config.toml
d_model = 160
d_expert = 32
normalize_top_k = true
beta1 = 0.93
Below are experts of layer 3 (counted from 0) of a mixture-of-experts language model. Rows are named router (the router's row for the expert), down (a neuron's output weights, with its number) and show model dimensions 0-79. Each number is 128 + 24 x the weight over its row's rms, rounded and kept within 0 to 255. Numbers have three digits each.
After each expert's rows: "comes before" lists some tokens at least twice as common just after its tokens as in all text. This comes from a sample of Wikipedia text that the model never trained on. Tokens count by the router's weight.

# expert 184
router:069095105118119122154102133127135112142134153117118136137113105134114117141173172135141121147106157177107095092133122122149133095144136126131120159110091123072100140109192104151136135145131097134117100129142124098111133161130125113130110149
down2:099112151111189120138137126160144134155158091113126131089158143150125146167129108179127086147145147144100169136083128122111140138122124113154136131116127104130122115124158129158154117165119105118096167150099143111178110140117153122125136119
down3:127156117115110139148133166096083114182094112111162104140111107140133120122125115080098135158202127101110134160135090159134124136124146085154129120129120117130106132138116152119103147113109139139087129093160129142156164101114117149116125144
down4:177124131132140110114094129138142130126158081171116142140162155117147128129176166119137166143104128129107106137144139135158128133147139095156102141171081095114115127141154104144151101154136166111145157115135142086126138114060098092131166175
down5:131145148144167111135093130148137105174117144116141120092113100141121113128099136116147083092161159157135146110130114150122143123091101163123147130153120104131122155190125125167125150129102138133145110157147134140091108104123127121116106113
down6:154133163131125123154094120159105099109154099095164110142137106114114092111120135115130103082113109127117141118116108137110124130117116117130156069149078153116167111117116108065174086161128105148128110114112169129099141101136137067138130160
down7:097150126090107113107092111136094086132159147142107131133098105151100138129148135112106123085112110198105119118111145147114172121086140072139145167098136135092139098155134127151161150120117129175128122135101136112128096129139105126139113121
down8:112144116159099113141114147127127121132133157137150106129137155183118164126138125094126168165135151110111135145113120060124120115162105122113114168151170102144131156168137155145126131097083086133159091112094119150185126171126108131132137134
down9:120121150159143118113113163134140137099151148132112145118103130160118119135150100118114111096159161138144124144120109152146159146163173101149112099152142135113110183126140091128120137119098137146130084105223077131107127112133101135147151118
comes before: " of", " and", ".", "s,", " in", " was"

# expert 136
router:094083087126154173119161100084150111125136141111072109105145136143112130117133150147152134147134110141157119102127121127185098147141124143107099146120121122057155127123195103144108105136121109120145106145141124125131079132134126094116108142
down0:136163158116144137115147143112124136136148093107141076165137148105122125121118086112107135128128143131139187141133105125105138132126156138121107091104148146126167139132143130174150141127142126096130151136146165098165108166115135138212178087
down1:146120115129093149149157151133096135108108111157098102115097105096119158114103155131077136112099162156175129170165126112164168148093113144112081123109132157132130137135124116140148132135138128158123112101139103116160127154113123134159147108
down2:175135127093146145144162150156123107103149144124122130169144138146127173166136138116147163164141173128125125134103097086127158122147121129099139116103121112158144165123134122172160164132126166132089153142148120118131116148143143076115150112
down3:121140125125121114139116184156129117117111102142159141144088111139138137112100133130139114112108130111131119126161118157146160109129110139088120119141097166134140097102092120134147113127144142169150091108158154138134139121158121107157143082
down4:166104146171123080102158091140137126178115117056170095109084096135123126035137132113110135119129128143119087156125140132114110112127139128120126120134144095143134111150094148111111130127112110122147134150057114129118121133138168117140124151
down5:157144154115140149145187096140142120155144125110086105118126102069139125109086129087117121145133119112154127149111143134132123166126176095047110106129122143117102155125138102117123082134099157110155105181080134165122159099128122147108129145
down6:165168124152135099130144131119160116133135107136117123136165170115169111126146132112155099069150118120129054174162144137116079111121130154145134166100149137122095127135112149118125149144089127109164174143123128179127145083103139104156177123
down7:113114123150142111157076131112142096133131115115128159135087134158142165129165115127151122102154149140100151105103113137111110124139147144139152101147151136153140112141085136138142144101148110129085120123167134127117163125070114162152146093
comes before: " the", " a", " his", " an", " her", " their"

# expert 54
router:093087113135140111142135113109127111141113169107106129111133160140087098123116111107145144130107121138110084087131134125146105088158127115138082151113117143123113139106169112123088146175171114154127061108161144127103095137105128120089089177
down0:161137153145149136165131141082115137148082139131150157130142099147148172123090126120105125103121130134144117116126165112139130148131148133106125119118096118125128133098114131149094108139087114108154126088133135151118141123105110179129158151
down1:104121089087123110108125110088114132062137125117125138130114102142125104112091107111127126133181094196124141171124149114150155111101150103146167113123144112134111130145165150118148130199114144171134128108116133118151114158184075096166166159
down2:153145119135130086123121156148099132149115135112127194139161126098131128144136114088120152138117098096113144090120124140068135164117133113136094139130164133154164090123135169126102147118128150172083125103165141161156158151111170158098118131
down3:119149123104167085132140140145112133129126167110126117161089110105181137072149099134137151109133134166133087109208118109128145115138129116095158123156107145113137130120139147103147096123112124148160113119121133123157127121152144073136110158
down4:065093119074109138095136109128110144121124131121100166170106133131092113094097093137074134155133064143157127151114122148108111138125120084116139118126098136126138075102122137101109115149131177154124141122134135149134144148167122110127111139
down5:132122158123121163132066121120104158127154098136121130133157131137125177144133159120147115174101087081136157156112110093098087146128149132111114109130119148120122118152134083149138078112137149131105052107144124153093178142129104123130164116
down6:093096140156139151141121154144133184143106159123135126148189107141167110113129119117135141186149111097129196129169100174131104154177136126143088101145102133127137115165096137164131140123114155136118156117138125150117122123091090100131112158
down7:105115178133128103129118131122090101123135139141149151126108119122123106127105132154117145102097099110134124108107079114132130121147115121183101139122112159151124114117119139129112141184104106121122157122147145153144108114062143118111134148
comes before: "\n", " The", " In", " He", " It", " This"

# expert 76
router:083117107128157136126163112086105101108128125135094092113143139152132103115144138095142149144131119135133088107148172133145145098148123157105089191104083143120118133110145073126089088134151135120171120147139168152117130183101102098112123129
down0:163134173135145146140126109089099115145143129111095119133094124111133127080090107098118128144099099147126101147121157115138108154043133145138144144171115160155130088090100115119100113143097146174169141122146130145108140175125149107145096186
down1:156141144103164141131185104171141140146128133107146103131089123111164130173194100107134154157093175109101069131109108084180114106170123112139132092114141139132128143139122131129173095098084130094127131151124146130131150095084151145128139129
down2:126115100106129116128119108124140118136129097142125118128136141122152127096116146141122108144127094120104119130160129153126171161138139130101135129134142195132165120110136098153114179161173150182079153115133121103118149147129144115154129119
down3:132174105150143173119179111146144123136106135157131124136125133122133138132121127109158163101093151074117096127109118151156158088179179132178130164115121073191107114151110150129140129142124143079068128113117151123117165104135146151139157137
down4:099144104134125142142103148123095092108119074124120153146126093182079133129115158109167158095109118134108120144103162166159153114126115110160149117088157106103156148172133113088107188137151125116096128154133125122143137102139129115110140165
down5:112133077116130130138111104119144139127137104089113106135107104149122157135157095103124105140087118115107144112164153103109122136128088107164128061158127129111123153093139080110144091145158129134162096122110103096178144086132104125151143090
down6:174126107138164105124145097162181102129112132090144139106133097117150163164135134122122154099094159107131092140134118155107152113122134113123159139163154116139121131139116113152116085117119143163130111117106130095136103117158135144132144130
down7:095109106106142117135141147130137126152182122099089065125138104135156121132085114134117118118129101133163154118090171108113169185124121111097131106115147104148120129126148130134094116140134159093176144151126143138162123160130130111096128124
comes before: " the", " a", " his", " their", " its", " this"

# expert 109
router:092113101158161114132144118114106083129119160112105111116127147124089081147107114148129129119142120130104092096139151158142106095175131123136102147101110152122095121092174114129099147166172115160123064107151127115102097132109132103101088174
down0:140120123095117135144111144143104105136098141121100165132137130079117107152143108165135125125132089146123115153118112135145124125114083102144065102121089111124116159095125122154172121154129157168149122117130122139197141147109093132135131132
down1:106077143103117125109127162147103133166105128134162132094136127150133078116137144118129195123123056118138136157130135116104105146130091122129123111149082119130171102146159134144108106109150136144140100126155122152128169152164124106128121131
down2:116128146116135142123168097153113124163124152102108133117120117125132126100172123133145187151150121125132105119133139137129111158135077120141145157112123126151129153143148119108119127071143120111143119100151104130104118150129132145069094074
down3:169154093126130139097168140095157071122095160129122149100107141154168116154161117111147143155101129141151138113135045131116091142131103077171130141107167107156101141132183087105127146103135118139121129094157092123156110103128144140133117114
down4:106152094136115120082178132151132170142140173132101098130106136074153142105105120114139139144119120090111105100084149118110130136131124139136207100129158123076114111123138150081149124125109136136152148139101143168125108106114164152166112089
down5:148130152162124106102089146128157129112085093124138154094117099151100161154125161124138118117169164131090148139137143083132104157134133086102138112139135127131109138088161154117127120118126132112163177120135129110112091128163126162133115132
down6:128150118134094154122147113124113117158108131123113137151100125058163149159143144156103149156097118145118119102077119138088150168071132150119089156125166112118131121114102136160149144123134118108096148099133146112170105110122108121102156130
down7:187136136101119161133143123132122145107111132136167135142115108148120170117090126117125115136107144152106095131110103117124143160116172130144137090125110173094109063105124161153092130162085099102088137107112128128124157114088110144140137127
comes before: "\n", " The", " In", " He", " It", " This"

# expert 248
router:082097069140144163130119112123098062135101124108148094105139120162124092108123152124134124107122128125127085131156153164133135085130090150136092169090088140088100127122145128145096121137159126134174110126144115131114117179090138098128117149
down0:140137136130107089114159143161087048131114114113134118171157117095142144130147121127124135085128167092088132119158157081123148130132059074158107123135131139120129123160109131109159112141113175124116126141160138151149146122105127140147139162
down1:139147122116103134135075159135083122161155098126122134144118127132114123154123122113128135173149166132151137118098127195146091141118123143092137076158104108152080103120072130128119115134100100153113113128138154127091182114134106164117151117
down2:150097178097152168135125142097124129130138139128116104130162108137104132111150128114105144149162153107126150143111100184137126091120128134130128124134143158129154129122090125169135182133147123142135109162133111113157086129175173140122135106
down3:107118172128120153139121133153138120101185116119114147103114092165107131134102129143093112113104132121168122148130111155126112134147133090115153172128109115093138111048165133156123134134141158167146113122127103109123173120135145119178137139
down4:159190131157136121115149129165140135116086125133135137130117108086125115147162121108117132183103166135113146114154121114104072153107136152197112171156143109150139129116111117185150161102157095132125122097117109111095139100097150139118151137
down5:133140147133094132151159123103106131126143137152112135126073127128118080107092143137106102140121115113161134130088177140119111128091133090147108146144131146131144098139138161173147082167153128130167153110173117159125123148115185170149068174
down6:125117079108113136135130142162111107107164155154129127100106131115110130118101135127157137156093127092137182150155067139130104170118131129135133161099174083161153151131111138126142133151122140113112114093121153125122155136152160078177120117
down7:134141135120121131170137144127172122143108113131153165146158131104107110119108157117141100065136108130136098169146112127128105141149137125146128140075095125142117125171090164121105134123099106128141159185120122154133120077133138120145113105
comes before: " the", " a", " his", " this", " their", " an"

# expert 5
router:113081091122176160109153099091110114135085107132078086136156093155102089109131168124168163119145133147112096108106137133134150114145105118118120169110057180117124166142134122113123123140157124134143114130145142092141115125114145091079101150
down1:103131118134157162135156135170104144132124132118128151141151105149132110090103162121115139103158110109150127102063173147146141122144111116121133157123114154146128137098108129148101159125108153144151127145116120122190138114174117146139077129
down2:105158124139135176154119128097096141140102093127087116102119103113149129109097098164147149134119108151131138133153123140114182144124142143115144125101093127144144135145110120138139154167086147082186110160132150160109112115135147128147167100
down3:138173144162135129147137125154094103141112108166114121083151106159132151121099122148153133112100086120144157164120164163143117097127125142135140107136112118151168108120119140077129124111092122146149115162120114140167108131133124092138145138
down4:137127102130150138140125174156171137111123162133133089112158106095144137073094122156102137094131152109166103145111094168143133099166103135096178154130081160094170119149114150141103076159118159153126166125126159147138154113139101115109124124
down5:128159148110184110097121115135105163122130125106128108135105092118081085087166155155112114118137169094139136070142147134112123088105135144158146108120153128159141143142146157123092144131119113075112133157124121106123136119160152139119149149
down6:152097138111111127129114094075097131128158131127080125107161187133133100115092157107115133110125125108142111159102141130091145151107108113147117098160129137135121126174125131103120101170104103179145165126109117123107118139178119133141139133
down7:181203199142144132134128110130134116115105109137132126129076154181116097116106122092132136137140141133131138144153126102099127158117121158178131119121118157111139122164125118107139151110106142123133149127127137126124120125121122136114177131
down8:119113132119180107115125116113149142120121095147142133173137077146103137104097131059106090118137127114114138133099142152150147128108169164150114150097128154082117148105127160184138132166124146106123142138120133145148158098131162105135119113
comes before: " the", " a", " he", " to", " his", " they"

# expert 52
router:072120116086126141134108132120116102127128170120144125112121113155123102100153168153139135128106145163138097097119131123129130092189123132149126151118058128094114123105155089154137129124129132151148127123129090077082101188110109115148112139
down0:113102111107083133065115117129106113096122143127149158149139133120101139091083168104118151132111098161128122122130098130157168139163108144144163155126136111118143102135133127126131154129136143155146096098082135128125105117130104097145109159
down1:141111098175163096094130133179149153122107089103132124141143143085119147158127158121125135126125146128144164099116136108134147124140138167112140131152142109105115153162124119152124133132148129167112138137106150100136107105107125156175136118
down2:088127087089122168103113079133172151092136132138130097105126145133082079099132094147141124116185149151210132125107157132128118156122101114098140119110138144120156137154118098126125084128088136101119113170133106168119152125147107131128082123
down3:134109130134170160144153133107168106143123105148109086146100130161169130150121078144111132115110107105127164133118123165134129162103115145119097146087139153167128122131119166108147098141158106113140136125146128128164134077146170127084106135
down4:153158152108099140084106144148091104126128133148111083114148104095164103158097177103141200094105106156151098101114133114089137106131121127125089100113163125168142132145133166171090163098134121142140093108133159126101114153139134142105121136
down5:130117118122130108116116097147123115116094116127111152154123171107182147153129094130123132118098142130124104159164169154110129143117110151124153133134146095111130132134146161105137147144139155151102135126170126141133151113125094154131125096
down6:079160157091121147142123127114086142092158138107168073082136133157152144109112150131116165105132098160122115163137141143147140097099167134157134095144102083133157124149143155145162099113118110122148167097114150113117152146129145114125096157
down7:133114135087128097122134145108102122133148123130138135127123118116134104116164084135128121119095145152113127164113135151118167159120130110155085132115124157109163145118112127099128150164124116176074145151098115098076100129101133150129113115
comes before: " of", " in", " and", " by", " on", "s,"